Weights of a small mixture-of-experts language model, trained from scratch on English Wikipedia.
Size: 18 layers, width 192, 30.2M parameters.
Experts: 64 experts in each of 18 layers, 32 SwiGLU neurons an expert, 8 picks a token, a sigmoid router, a shared expert of 64 neurons.
Training: a variant of Adam for the experts, 3813 steps.
Below are experts of layer 5 (counted from 0) of a mixture-of-experts language model. Rows are named router (the router's row for the expert), gate (a neuron's input weights, with its number), up (a neuron's input weights, with its number) and show model dimensions 0-191. Each number is 500 + 25 x the weight over its row's rms, rounded and kept within 0 to 999. Numbers have three digits each.
After each expert's rows: a language model's description of what the expert responds to. This comes from a sample of Wikipedia text that the model never trained on.

# expert 51
router:516528505494549519521478524509495471529511514492482531467495476523544524441495460516499475511453496493495500491499490489487512506491520513499561493493522467544533512475492521498509519477508442516500511517533498533579504448467498481501494524460511558507501496521509485458533472501486488506524509472456502495445523547511455527467531480526486489470493541513506501514552488530523509536471486496482501482475496497472541507515504484520474466512491490493515503482471506499501501467476481523497485474461474524490471518488502454528488482527521452515501547543452502509457489501536492528
gate0:540517483489489498515460472466475484522510511502553445512486509477522517523540514508494546504501472480489520517519510514515575473490470516472469509515484459499498496489484510503478511492509513518489486491472464512557514518478498480537467495488473482470536479532446517511483522471442471487513515530469517516453521509502479494546510488505481527470476514478500495509491480451524490485475538480489534489489465510509483490556523468484544487523513525520447515462508462486511472511538471465551524507499484483465489502522467525503518477496453499507479538467473488494524518490467495552
up0:488476489510475524513490530510517480558451442482519462503482461512509484498489473513481495508522488505514457500490542479474491476489517515499502515530546507470462496468510532531542472482519471485495507530499493538462508516504520540477505470501491449493513485494465488481497528455513530454456509485514523475527493496506477482477451534491470500511484456481478444505492471504463530512486502493493472516509506535516503478534522478519508535459512508505512532535488529484461516509488515490542467503487542509531476539508456503528458477469514505469547523496526550514479515513551452508
gate1:517519492511499515526491445483497527499502510497501503471494510500505458487497466488508527514499490509487500538499493502480509499463482489491445520557489502462516499536473513448531498485506525481543526517523497440483519499543486533531493484514484509563519511482456518529494470488538526484539472484520450482461552500518502482485509507549492488511475499515512527475509498532490532536500493484473546507560479494523499489461509477510472522485543514501513507492475434502512503464516507487493552510511471496534531489534530575545502530478484487490511471550512496492521504473491454509
up1:532515470504541500481499534474479462482497471490528518488539462496548504464485447465461482498520487480487537460466517466485495468510549523454476523520470489485483497520528467490466493494495481490508486514476472524509503517519503508529512487527520523475493512488488465494496481503508499492521505544508488514536527467498524476522495490523489449492492469513515560532518467556516488505519458520446542503475454504499550486485533462512528530492491481496535482471492495460464519490531515473509550506501483493488474487523501484511510521508502511550524479432544519464515479482533494527
What it handles: Periods ending sentences, often after closing quotes, plus name endings and first names such as John or He.

# expert 19
router:486497509554498520514485538486404522474510485506472518495516471503478492481510461502527462463535461512462473500491474488494523501479522518467545522520549480500501507540503515455497488543486505529518511506537494493504516515523474498488499487462519510519476523486491519511490466470505485483500518479502483538480510527523501527494543459517508506561521495486504497495527450472485521531512464522513493512493504498466499528472467519504411494426501513520507470481481521506491457505467469510462532491470494524468476506523511472499520513521499542501499463518508534510446467490504508489
gate1:498494504525479469538536479463439492465498465499469509516503512529564481507536490463485522552502495493482481473513524479523479531502529483526500479471553527487491471448522513484515499511483526502487472507507520527446532503517492496467477516550526484500513504535500505484513548504513457480495521474489455502486516508499536501486518543540449461504518479507513496505531467538490508490530498522506469488508511488528521524495470490505469526459496512507489519519473537462488520492468472513503498500440546527504547537477479447479503469508470481458528503532520522481476482503529492469
up1:520505500533475485471524445489491518530484500505478550477531478502461518484476464460472442483511519528485522471526475506501523506500515517506510505499532526498491455536476513494526510511503483494485531497536501501491507458504473533512505507497505489480510485585488519466513466501516488510518482472526481471544526524544509524449517502504492482477481480499489577488546504495497499521497494479456500512487518536480512528441535483458489498446504498494501446506467522491479506515479500514499493535505458539479521523524488486496537449522524495517537537535508535472481445505494495485
gate2:506485506509494440509493554478498482501509451510527500529513512479536480504535488498464514487507447519550480454524482516506504470492528496514522473514525468451539486481447492521497463530495525471531479505469456501501521531491537530523530521527547512463478522485513488487577534508505472509507473508525477502459546472480492527488509521500483509494437485489445520530528470521485475500520500519551485508490495535500484492454530509486460465480505536488487492482510449506463457493484503463466514511509532485507500513502487516514474496476525505515474509489495448515506488509495491515
up2:478496469479530520487520492517498509497469498482480545486492476528503514515484498492558489559526482504484490548455534483510560483504485493464482505474505511475476490525483488498485553495514486521504482495473484526516522454516494476475527471502515483472506515490482467485487502520493530537536486513500532484520519572491514492508483496490517458500513503496489485514506448508540500525475466482480543522480486531486508516518510527434503500432494465530523487546500513525473495484517452526497479495507488523470505509572423474487525489534503503507533515484479487495467478464490526457
What it handles: Pipes, semicolons, colons, slashes and single digits inside tables, infobox fields and semicolon-separated lists of results or credits.

# expert 32
router:485481508505510482500471510513446475470508486547502514487528492504526512520545478497525437506534445479484483523483494499465521541473514507429466497499521509510528478451510513542515494517435460513512530519464479501539503438515488452508482493488502507534463534457490471519521449522512524471488533477439503515489513489495513528498521468541500524470495514481475496502509543525531531516514473486452501488479498515510537524507481525539463512493534495493492511514477546505505513457516487504490503536494493473514524537535523476508490511514517506490485500515486530505454466504482515489
gate0:511479530482509509474545513521494492491512504535523499504534505510491522545486493493472494498497527433505475563469468560513496481510483494478490491504476534448491486498501468505462496477457502491541480505492480474528476493472498498498506483460474499497443493449519502526455508529519539486448509486474459495473486513474518496552493475534496552475498498474472492531496539489535494501498515477496491485488483499495522529531486508489527491511507477472485525515500555500463559485509511489523468507473521457562532516490491500526489526570557518470514510466494500495506473519493507478
up0:503495542499479480449530466490520468498459472540524479557503462524486507491515504495474483485439538487497542509533526512505489485481526490498489481543521526423482499480488555504504472496492470500480523529486490492517548495553482502495538509493530491488548506520456471509482477530525517439515490512508448505505468481516454475528480520513527499460478510507447499489505494508493546543502473489483509493506503473512545483503526496511550487460472506484487500476517524525509484507497478513498502489499455517527541526459486483519522477498490479459521502496483486524542506537541510496
gate1:489493501489481511503445484502428545476504568507490524517516506521515460504503501486512551459470493510501498502534496495501498444480493500515484498481487512535523471489500498514473493496472540478456500534478480517538494481497495518516505491534468488484503498470489524491502466518544507497482524495493458509516501463521503515485527494500473519551555499477488475532536502495515515496460457530450486533505482476496480565475482499505448536493502448555473491505497445481472485483505490506473472535499473528499500522501511505505491520532487467546459523499537510471471496467496470553
up1:519535502533524505507523521467529458498496479518492484476477504508474511520487506461459443525508479469485495511490512498522497537492445513514515497510512479448497496507513501512495500509546483525514492502507522480472504524484508495526504500512503547500477495563526481471505489482483469505538497470511507494504521543500469480474463515543504493446466479502515517472466477507506504512479544486498503447488498500502504439517535486490535481485526536499539495494473532507524449530495541484506512468464546476500459470513491496492519502505571564476543478459498520520504457506477551455
What it handles: Words right after the or a, often ordinals, positions or directions in sports and season text, e.g. third, start, only, north.

# expert 6
router:513514545500530461513490509479507486484483485505517537501502466550513503506522490478461485487510504507467487531507507521458470512474486431475501441488549544497524478441528496479489503510474440464522496527486526507557540494489482507523498500524507503502459525504516499487515478509471494443474542487483476487519532500527525499493553499526483510468496483510465522468557482518499554479472490509478498487503488507471509524524508540514520494486547490465474472523478517512481503473506495527512480528450492499510554503510488497530469498498515470465508490505522529562480462516497493539
gate1:485510490536490475504487476492452507457475501505447476474497474534538462478510488455524541531541507522512477510543508527505502504482470452499507462470526555497489490510489547482479521499483486525514492493500513531517504509512462482514501503523519493502481519532488494511540502486502471551480498480470469537487540484508499450504479497473493510493500496530521468459483522493513540491451497507517492466510493550491548532551502478470476521499457510535527500475535499485515473499529512468523474492485481500432514505523494494491531496508487440489530482492513494546552551531505469528
up1:538502479523532489491481516513513457491509452498524520515491502460500495486501494520466519518470496511523533513523519467516499492529509523490461469489492557522467506498489499498515462479502492488491479533466467519474532524529526492504502580480476451540523514510487468524489487522543483494485477517469497484531454485500516487495498512502492494420489484556478514493523543485497504465490524533475485497527516505526507498460523452539506501497524482435472487473470494500489471505527505535482492562456523495519523495503537457519512477488472556464494505521493480536523498524485501467
gate2:509480442461513526498476532467465465492543449516539494516520493491497473500517483475493495529517516519539505533510526501481498505479507534468486452526494506476499468505503518497488480477502502502485567494482442492520532485491486528493477498527517471532474527442502506504478494428509504422494534543451523495499508497511506528510499514461487481537492527510486509527516532520503469461483488484511490526466493488512488493527493493547521501464489504438479503460515495482528466445527523534512486470510505493497544540518515482499481510486487470464526502499486512529513472541497540501
up2:451475508510489455490506440522495527506534475499517492486474495515502499499554480494509526546501474512515477535475524507498509498502486500485483474519473468485519462495455469529484491492498472500490515456477521483519513493469504462533537525460471506468494493510545495474520495532527530485499492475448491482530572509503516530501500502514524518478491462510467524515528476513527519528515477513476497483511513482500520472501521501451497460502523461547516465558522532498484509490517492527526486521478515498502486491512528565542519505479485547494502518469507527521544458539462481435
What it handles: Commas, semicolons, and, or, by, and common verbs or nouns introducing a clause, such as called, feature, included, used, added.

# expert 34
router:479502498506556483503458515499431467491487482477495535483536468534494566480512493496489433517475493521499487483525475495468515539509536506466527469475535510484518487500498509529512496502450461514523454515488512511559504483523466516472468504477519500530486510543522513477468443523497466493500503473490519555517488499523497491445532479477487513509487565505490507514506493501483547492515467501528497474515527490446525547533518502484471467485508474511497508502483538527536505495460493509470495513490491493492521507476525515524475473488524489541469501550498512516457498485518518503
gate1:492471474480546520527495468460497527498494547504477492518470485558517518463511495497533495486529525478528508551533487467508532524522488532490531512428460507468485476475465469539512516506524516487483499526528460523481520500519450545505524461459525494535497515470498469479483491465469510480507486454505473460484519484527533464490495502459479507520517531519484488478513493500516528511468546509516482479516508535500467500498491494533478499478482500481524504504512512528479519536515424497478513484550529507483516474492530505482472443492515494487526486539531516522500460513489487486
up1:512500437505483536472523484466478476472521501531477525487513501512516464522508441525538489461521490488485514518461531474517550463511476505476452475502497520463482496499473488501523510521515519537524518507532488511507498538552519507506494516484524486535487552500444466474485481537520574518504525505486503504476530468494491506523494484507500534499517484494457488484500474500531504508445523454483567499488470496521496504540488521522461499474524435501540505506508510520513509501528484470447552458490503475494494492499494524518486471539519526520526486527526486501487512500483519512
gate2:491468502445499459471503518505462494504475471449509478529519495473518507513536540475513468492508545494523529446489501522526501546501511520485502520509468445509498489508474511507502500480489510494489432506440448475547488512549513510512512501472486504459523488521546499502453496510470499487488532518508492536521483485522494526466500510430493536452478524495522529553473501497478489476495516470557500470538521457516477461473511464485545462519474512491473521493517494478490516512507529504506438503489505491546514531503502523487505510484481496520490478496492522482518520498485505475
up2:411496490501555479513559510472485452472510529516521480500482495496477528497528508515490524503495452514506505530512500470520518489539444508538507499466500484508515474465494546484498538472487490495507516521518508521505494522496526485500482513493555533507517521511492540515500486524487488532492495465465470520479516464529531487533513521523515488495482527506456503511520466553529469525503509540541491452524516468450483518496539530486491490503471459496501460489513498484449470519489524509474472491501499504464515473452491470501479466477496507461463503538506524533516484458486465489
What it handles: Nouns ending a noun phrase or proper name, before of/and/in, e.g. University, City, War, park, Club, and suffixes like -ton.

# expert 61
router:504493488540534485498507502495459512478500462489476540478533442515526558476541523517514436551484477518495489533517462526463520511485522483485532427456537529512518484523494475493509477482449478504512494507515535549568493501482491496512497519521499480533455511504522492487494443515452466477487486474484508498517522508470481496520546480526520489496474533479469524505494490517502534496504494524492507521467500460466537543525505492490486499468504474500491521510514464486535496514458524492489468494480507511493503506478494526496497483532508478505472552531492501526478471541485510460
gate0:542485516485539508495482516486519521465456527497539507505467472535481485521497493478528537521501482512502496521520501503472507504455511472501507540500504484485558495503484486451484489505481489493527459532494514487505513466463560504515494511487516550461457519463486500545553485490499486470500512487496517514471509509528513523485522463490413479486476473539506517447537481484487484493528500502503498480522458517493534512539490494476492467466488498458491477504494513504544441482529456530478520511487530519495505532529464501528486477492519505532460497509443450525528497503495479513
up0:496497516490475475478474500523479500502463526532520512499516412550526494549496485518515528480469490508526499523513473515504462465487537511501478517511465504514513513467524506501458489516498488525501477485483433474474516572479530495501537464519507523526495519481466494501495477513529497533473498491506517534523547539455523508498507489505470460476540506519511554495482549508491503547523479516501501470446512500492506508475497532506541472504485487437483510463526521516502567493520506455466503496487461516498487506478492527510530497496472516513489481450488490483529476506505484477
gate1:484496502500485486479483474467470505492468487491457506470489488515495485479509500397535530524518487536522486530515491459475456533527483469516513503499500520495473530520499505498474511505478495492527477497554481494464446531519507525538509486486470506523479491461480530486535537530518507484511561459507530496522535493485532467517503516495491474572557473498503496479511453500546479518511505505499523504515501558508495508480508506502504510526482449554501554475536477496443468499496517488500457512524492528473507490478503515519475496485505486477496521501500536474485497536501504471
up1:536508467497536506458490524492515493486464484528488510540514444518498526487515514483491507517513495478462507503467460527538511512509522488508514467482496515520512475447475524500491496518508472525509487527537461534547479503499503517530502466522536539543490505528505469472485444475536474520483507461453462515483508499534506470499484524501479517437497487544517520498510516510498449537485512458526497484477537471538500515460510509481513498479479484508543494492504481465523501508479530462460514512517495516499557489515517530547476512547452488551469501482488512484503456533520526514
What it handles: Words within proper names and titles, like York, School, University, and nationality adjectives such as Chinese, German, often in lists.

# expert 28
router:486506527516527472528510475491461500489551482520462523452546519515524560492509482500472505532505477534505475494507463499461503500481483473498514451490519527531512470533448473486527501484485500526544516533524519529510526488491506484498519531498499512524435534492537534503526475501482529516483468457476490533482499487503507518510544498523495460474507505508439530481508504494521511525497456571493540498474511479490530500493487508487471484484520521508480491500492495489532472517445479496478498489476521518513503535471529490510448466532495501477455524527485459484498459516479455461
gate0:516506521474512508499500500529518496523516484468529482505501546469512486556503505507488510514529497511503473514486548459476517480517476533512455503487475528518518457491460499537469489467515503507520537523525480496535520459493486495522501498494483489509446484529508538523479510524480536515483501499500490478454527478460481556523506481517469474507500521442481539522494530505527479475507513558464528498480464479550507477527484458519518501497517500480491521479412522497489500476497490493517473474500512513451492540524484499530507487477490496481473554487422472461520515519486508481
up0:466488474456532515504493494475482462533476474523519496554540497520509465419486512462483499501486504556495506489513517487506512518504517508512544527548508519444489531471483484529489516512499473473448500526460451496511516499514504522453526496469515480482541493517534480490554475481523492496497478499519477500508470499459497499503510528498465541484555492540493526493486537500486466546491521480491495525517539528483512477504496520480553480506477534459481492508499467487500531505540516496504526527517522466520522516469540511519464514497463485522504487504519543520518448507506479516
gate1:507489466519500482527515492493496479484536467482496453493480512488486487531518500477533541478530487442500481510517499486516521453515467502477508495462494513535521579524452481484479532540521506540519541507464465504496531482535471504504492498578556463487484489532499489530483504468484515509503468519505514494475537480484537517524527494511486484473524487491451497457522497521462514518478471520477516499475519528517518497517517490473477556516485516528500526462495469484524497511497461478515535529485513510520550509490475491464531484500470502478470539481546475459482518493480509481
up1:476507500557506502491515540451491479508479466476462491527480502516500526550471484481512467486483489500512480480518463508475554512520520463460506494480481514468523541541519504526512490507502532508518495454551504482495458534505498468509492515503506477509486478489563526551524472513482534488520472473525502568510500524525468513506504500496489490484523431474537528515537506499479467499492501474516499533523486480485519508523527482466463519444485492489535551521500486499476491500460502515472481507486461496530478467507513508499522476522510505479506509547496536479431490510522530468
What it handles: Articles, possessives and determiners like the, this, his, its, their, plus modifiers such as national, public, British, often sentence-initial.

# expert 31
router:486511512528510532548490518503454506502512496511463533452526500515503515487498439492536456524490451513494470495480476487472548512481513525505478471517546475532524502540469498497502523498474490553512495497525530543538520471502483496495481504452531528520478545519485510511500464499514501511526481460477517534444476492521490513492558474494514500525477536489493492494532494481523497516489487532511550493503495519453520519514480535515415458452508485525476520493481494515493467488489491485473497467483506510480483527505526467537508459511500497489459532503469473497445512499529510495
gate1:534497493500471519545489496488477496515474565476539484477512524519503501495498500522529488485488494510454466506496500543507523478477473520537474503514534509532476507478498509497516478497487502484452494504464419518543542460532486502487516517520501490477538536494510495484535494483435512512490503512494500490520475521509506557512481485484489462513523510489490509461535518509469555501498463461520447467496488533544475459474513463484473514474511496493516556542492501506516534455503508467535515489485475499523500489551468486534516506487511469509460520530469504497502512472486489444
up1:473459484538513477503513558514465505491510504533525538505520479519547535509486488495492468493506473540521512543503488471502484479504510483462566503500501496461513486494515521506522499510515491553543511516521495523502456531498501516502507498460486496490520475526526494468496484519525496485472458541510512437498516512494498510502500538493481513473457517532526470467491486508450452454536514452492504545492513520491492514490539453472511510478503501502500498452524511468516469533477450460505470533518512466531548508493490482470488479501459544553515533490517501512518481514546499500
gate2:448455498475480499495483493543532500494497503473517496491533477508444472549503498479517523487483512524523504491479537507492531524506529543473537470510529470501497515516529500491521507504502518519544509490495534508523567547486491473543467485452481508548491488523494458496544500459494544501469482530513475466477507510508499513515524509557539502490474514507509480499511557448490496548493515465509512484535529503497488488525529490473522495551510484473486505481525494477470485477512498491479481496479522504458509513492448519459507485482542478479493525502550481466465530463497460493
up2:544455472505512466481522525549498502466459507511516478521480490497477502523506480517499479525480489511481512524500529504502512495508466510515479465512525517518534522502485503512517547514496506476495512468537453460503534515523491508505497514495525512483475507535478489453509488517470509532500481510543480499478513459468462527509539501502500492440502571501456507467557454517476462523515470471556497502527526499483472485489536508500558513477493484512518497461491501466472443548461514515464461476472555524494456487498475511495507502513537500450510511529492473487489492528513505488
What it handles: Last token of a table cell before the pipe, such as a number ending, country name or word like Winners, USA, Yes.

# expert 9
router:499503499518547509541493502516490523486497518518456534484479491535482497478486473492544499504495432538488464533478521467499536492465488460493499455493523498511528451507505523469508496490476483520523465512542537536558511461505520499524477542471496510536498573511527502501522510476499484506555500484462527542460487518535504454505530454500510513522505554495469492478494489482536523509449469517487525471510490511465498510492475523493453499484512507529489487509514495461504434499464470516501491475490521482483495533535504487494506474499486482477539489497458471521480498524498469504
gate0:475533505456501517511517472486475492478516557479533503514475502467494506534509458503503474506507511510497505490552504530493488524523466572552486527487497486511522453466522481531489518473470466487548505487514488490495499485516503527523491498485509521503516477519481531528527480474537470528489484485491506468477494441517515499523506506467523521444517486449520486487479492502548498493478531545540504497527470501439502482515446502538511486480511499457514513500489486461462490504491453534508489465494536467509519493528548532510497516557490454468473529513494496495524527499486529533
up0:483529497497476505519480521475484508536532480489540515469501465508504461479529503456479466538483505535540494507518572447486488467520505483523471547508499492460497489464485551558472473511464511494514450506502477518507474532515500532492496492470533520484501503533486536454515512502511497473529496481518551504547477476464499505525444526457478508494455473511471515485481509471534484526517493539524464501519490563506517500475493481481516470471495508517484551524481494494506480504519520504459491469526526504468475518483454479501506499508464496478524518502478529503527495540483489485
gate1:489479491492500482478490495489488496518512474466486503542474533498531479537477529485503515479515521511496516512541494442527458529516437538505483494469526550527532503527451480507485482522499492464501461473519468527530507487460496534494514524527494494470520504517479466522492529514516533473497500511492475491476539541519498491497499520500505502508518479501465454498518462490521503509479475492479497475471464500528495540429480508542454529467476513547488551536501535494465466536499472520510502520501526518543457471498495503523546557478497513466500514498493533453500541494490500487
up1:518485462522519488476527484499474507505503553515499493471532468497490526479465480436541478469536481502480500507525471488503471510502497510522472418504513445510488485488529499509484510544522501547491575492491476459517510528453526484518471517501467514501494469498515521545477493517534489529501534489494486482497501513469472475459529477497515519508540526501548501481516496493500483518493516486510528515480528445478500480452519546503504492550480495474508493464500528501433511520508509495483489469467514502514508515502520528472472468539510526483484509532544509459487454513494506528
What it handles: Words right after a page title heading, like may in "may refer to", the dash before Genus:, and pipe cells in tables.

# expert 59
router:470513494517519536536491494495478452460494535499485537452514488542521480490491436503520446520513469504492462526471517472494544479480513510502477486500519472505512453535476507493550521491469490532532489526526523556556513474486461507509477483466509533524510552510518495497504452501508498535526508470465522539465487492496476506500511467487506498505504561490508489473516502500502531528483492512530553493508474536463497533519486530496458477463507479503490501523515508523493488482503468509491528438487481513458479524568500483484502461499524465488496510514477511490463499512528487498
gate0:482551476460504489501511498511482484429526455520452492534514493532516485470512474490484546506544515464538532555494488497499495481533489502470494507495473518469510494496477479469500507525509520482525477490464507506550539497473468515511489494502470519482499514496466477496491504452505524523519469514449522534501496461486519476540515445494504482459507501455539521485469502509520528519506501557461533465490525476508484512535470501495489460512502512512510511452520518485481493488509484504479475516458445499437559502480519500550528516515483540471501490509514486504517531499499517493
up0:530458493468501482525481510496502495565519485511564523502449493515535451523482547462507541467499500524469450504532506483530499486450479500516484515497479492514512474487514506534503485496482460534503521510485460518513515503546520521511561492547507497519476496478506462508547502495493519475478546482513464465549496524518510554499477499482499523472525524520472489510495514475484468548521498467492442495492474513536479501481512534514513509487500497474495457501474505527497483531487518473516474511536568496535473488469471502498460479536485521502506495515510486482482451505507480492
gate1:513512503510519504500493514533466445501545494485498538506479510556523525535516480516500435488488502511495505524497492461511513541515522499494531515457499524551471442509448490483584519518500470529487457513474567514484503472497504500511481504517521493492499503477488495522483489463495540552506517464500498487520473495458549471443498527512504471514506469493461511474522478560512497456537496499513508520474482522524481524485494508494453508497472547529499478523496480482512476478487492506533522509497509468515516487487499478462500473539495492504516508497537494548474504481507459472
up1:475511474525509514529506491476455467486506487525519567473502487535486495517490509472469448506531501510486529486489461492494511527491516513499487503460525500498503470497513508490531518506528493569520539528462505490532493487521494458518502521531509499478497518483519447497475469497498549486516499493493499516491478519536502465479497524513493499518477465508509479589541471553518553480466488496519556517502483571502511554497532494535485521446456515502502462480485481496477502474463469494495487497479506465476530506508526498494483474537524510509536475484544505501513486478513496472
What it handles: Cell contents in sports squad, results and election tables, e.g. Club, MF, FW, Votes, Candidate, country codes, scores.

# expert 55
router:466511526530514523530495530456444484452510482509470536484508475538479471516494450477526498478556458492441461498497486507493524492467512491502494486514544460505512495520493520468511483527489529543541512504514518507500526490484465540497509485479528510494505542504484506496521455495543505498502490507488465533469512515508497508516526461476500506538520520481512491500521460470512526523493474543546528512511487536448490553481466521482452491425479526510509469498508512505480469501507447506461540481485504518445514515525519500510537477521506512491495492500514541512470485485507498522
gate1:514475502459480497527501465519496463466517518476482501469495469528508474502538539520533513529475465500489478543476520519543523461510480517525511469507485511521539510459485452499508489492497524474538458490437519520488491490518504506452482524503466510533500532479496487519480493505515491529514490489472551489487496528475493507528527516531515490517502478505496505523450503521474531469498501480535477503508473536520506506498513526505510510525547521510441525485538510467513454531520498515524520575491478483473519500515502515454550474445448500503541489447507482472526485485496465494
up1:509468441520550469495508507479509528497507508553518530466533541489546533483482449444509463520482488508513510494511482465473482505481511483474528505509515482485485509522537510462507501504457458529471553516537480513500478516513515472484531505495511518503494443485511498489496516513536521490503470491542506540527478498526515492509493460489478470459527516514458510469539510514511500498532503496480517458482540483498503514469547468466516505501497469500494530520471500509510506464538460432514534525524505485498520490475504478519508480543547535488460489556516517496470460505503502496
gate2:467467512478485500505532531556504451521524463483502507496463518501513464520511475502491481503480532483482501521512488515492514527521524470457506544500492497475487499479518525492526482492485525510505464497453530472480514474513543579543503509486512460483540513505453519535501556506464529503464497505474540489506518505493486480471522479514535489542447510540468482494478544469475515480504486469481521505517498519531495464573475521493517453490501535474517517518540475514509507489542490502469468455482527489497488510526500498516507512512464458480530515500494486544489516472471471506
up2:522448478495507501472487508510485491531495469505454507524515539523479523517518458511532488452547501506467529476507489522503496521529489494499522506544514509493504489435460535500488518502525476464475445471532542506515515485491518482538506509515496486493496496468479508483487492487471508507457537504493505499533506516454525488486478483512488462483525517450481452464505537529531511522486458470499492456539468496516492483530497505455490480504491461501535444510497496527495456495515517516516487507458508546513469490457492471511538492539545540464540475477509506479485486439489520509
What it handles: Colons, semicolons, slashes and dashes separating fields in infoboxes and tables, such as Running time:, Tribe:, score 6 – 3.

# expert 14
router:460507502531517494529505541471465490495544447510486539453490463510511504484510504485493508510503471553498476512534499469474522493486492493481510471505525516474537480513497499507554483495490483497519519489521499521510520491475448514456489526530507476493468552492527507470563502494493499482487533504497511492473534473487491507490503483484494464509471521513482552493575469508480495483497484529491517515496493545453527544475511525528448488425487515498524500508469530525518453458466468505487502501475515497465532555493505508483482478502504495513523483523480477547479492546512458510
gate0:456519522464471492503503535489446521516530503514543497462522499483485478530453508527532524508495497528499479500508482505534533480500481523538494519529476501519509475514480588503472489537508507490514480476492459519494463482507456495458520442514459468515477495525451504485521525485452497520498499498511495503453475469470500527528498524449497525509474476509527520505480471499513541466501489512500513507478447501524524500522507462489494463442462505510500491498526465543453476524508520546519500491498470497513457523518519489493543518492477517479498501468498458518502526532525514474
up0:457519523492479474491527496511478506510497513529542488469535473480517550484463504540511543495443507509481528460507463521490529506478490503485513536493505492540490504539516519527489490479509482494512477503516482481495530497500567526502526467457427478501508510517526506486526530462453523479502491509484532454493473527514522511498460550472510454478520492550494546465506521534490504474507518497490523505505514507519548500506516489476518509498488505502499488534512426552491516506497502511545488532498461518521440496511524495488531510468450503480509500529542490509471493503537509478
gate1:507517535528501487525520504495449479506518475473481534557469473528481483522488509393520517472482506506471503553525539496509484503515507498454471483437490523473511450526475513523476481500496465480458468480529473494485485507493465487511518460509504521475482497492509529476495512512498497461501520450522475477504483498500531482512509521503481503555490467511495533499551470494482494490487483551479512500502480462525496527497513512494510518499479515504525505505464582462508486491512485546529538524522535508465562534494494505482496529512496503525516492494512485502476507537502490511
up1:485532510559521468488529520451502501515493447503493551532487478542510532495514455441468472497538464474485517479490528464517479529487489509445497497485507531514534492541532512514465504488522495473502490506477479490482519532466481498476541518486485522479500502520463536459537490487488469488541489503530534505480480506533550496494464494500494517566464462518510499489491486502484522471483505496446539507480497497528494491512517485514492523500509501492523499504463537466484471500521490561489541457531503470477498494491450515463545499529484480528530467504539500503474497503484513513
What it handles: Articles and modifying adjectives that open a noun phrase after of, the or in, such as local, American, National, new.

# expert 37
router:488531480509509502570497537488454493459506453524472495466494525560509497477537455500520525470564456484476455507508460518491548499453520487512478453517545474487509476499489518496498501534475490528527507499525535517502503483502478503499504503514527506499453556490487514496519495486466504492510526475488512540496509511529484507513498470515519481513506517486510464464487473507526506552473478556486510480509487527451496516545486562521470498469488488517493523503517490524533465492511445456476538498476512486525472526529473501534478494549493496514485479487514480506473522500496480492
gate0:468491495461492492528517502498504478513488476507542491530510476463476503515509522488470511499500431525538456432453442506433517507494486520515500471529537474502507509477525483453502493514474482476535476509490458502502522496528524511511502483492500529479517512491507445497458495517506460477477436480466489497494498498496531458512482511521516530443504525468532504524492478488476502500494531534514522490534462496517483464556510521480529496526496557469527504508475499481530492488518498509474469498464483475500508543507499503544515524544506513511487504535530458488513478475498540520
up0:529492493518483497458466507445479499563509448514542485496516466492521510514502488508494535503508502516522548529493508482515550498508507471510503522482513470490505530499504541524452478509474513509507530504509490489467513541524479482451504588497483452505496519446445541482495504493475518530485497526530553466511524502473492515503495519474506462500492501510513493435475500505516512525469521475521503502542477508478502506509550465551461459493469507482495483499498524479519454534475515453486452516522506519491515491491472510493514515511501523534516481511506509530496487562498502513
gate1:517472490541490465505507491465459510514544483515476515497488526494542510500537475459474490506537485498494519534518522450473479508513478473496534488441509500440510501510461499511506475536533511518505517455503464517488513488505453506540475525555498499449505515481501550499502490487528477496504518501494473512480541490457492480454485495490473454548523554518502502473550469513511533471518484544533542489511529519501492533488501508479476519466491478522525514503494508502492427505474498472468490540492519510485498540474478498519512485496525564471512495482507534468486492495497520485
up1:507477507488483489460502465455547503508504453540446536472537527460529502476536496479506492468515507486523549497465501512499534485499511487490493571478503482474494534502435482528471518490516512539474542473490508496494517523550509512538455477514530537464480508522455520509468478547515527534518507488492505554508536524497464469486517508468527505501514478491519505500471487500560514522504534516489487506506474502506484488494544471467495470511498512515494502548489479488496487482525509467461497533500492479504487515543466492526496468569480504520498508490507465475491474494497525483
What it handles: Decimal points and degree or second marks in statistics and coordinates, and nouns such as time, number, decade that take of.

# expert 20
router:520512530519506451503471489473485478515488507499505534507488459547529471529474472490502450504525506541505467527539483479482464506479488523476511485495530542482491503486525462477456518476462459494522512527469499484531526522490498475496487455518483483521498514492519528491510442463499505490513523504496459484529521503497491493495514465532491531475517498470468558523528475512497571512508488512486527510490497498499508532481492515516519472463507482461543487490479508531510519488533542509510497525475461524496488510526512507488501449513540555471454500502510531534438428488510489530
gate0:500495502479525522516468500522489562525528503493468479487500531501557520537483451459499502487517508487523496507506430521510504472504529501495488534471463477506536492516475499517458492507500460543501516495493502496558448520493484466479526438504485471495473478528503484467490535519526468510489489500471489509453464458489529482549524449470501495509465504519492448522490516471526493498497475517545500475473487504479502497513456544489468493513480504535489533503537507457485512503498530491514485451475451488488478502503508481497533506553516515511469518479501461489542525506521510527
up0:480499502511570498511475474495469507510501471530502506507504496562517495521515516525535510477487497488528500530460543531503510484490502486503522517514462497486448526512512487490494512506476510485498497507495501485487486526538563541517532465514479517508520495504464457476486501529510521445474462528532529489541486552508468526516477519509489512459530469484434455496497514470539476542519486491453544493521529532495507448491502466463526500547494488470531475516493499502463505520467512537492537510472528489465489475498482496521515497511490497488537505476522537510544531455514523496
gate1:536486533536539512520483486472511516528488509491455498478478480565514504500489522433510516497503489444520503544495494482485461545503505426520494466503503495517502501480511526472531505489484503470493493493539470546502507504475497471480513469502471512550503486516513481492499495496541450476465497494486519542544494501528515455455466522465457497529491500518503546476526523517486472472536454509508477504461496503495490493508505493512452529500498472558494526507499504482488485491512497482519507518463455476491520516475520516495498488559487476488516492543524444516515517462541518519
up1:506500475497481495505529506493518445447530489474486537498527539518514497507512469503485450458520486524474528510482520512465530423522485506463525530534502516489512498492446460498517498471534503511536512517508491489475567478512481555512490501501527508484501497514498534459508504509509510495517487489500490478457537466520504564492503476525525511499489470526496492485530464497533522547466525472489543462512493508483514490500538494480520503496467530498528479513487519533512470489511474528484521498508543523489507513506424480526493479485493493514522529494479511493423476534491483457
What it handles: Commas, and, dashes, and clause-linking words or pronouns such as which, that, has, had, he, joining list items or clauses.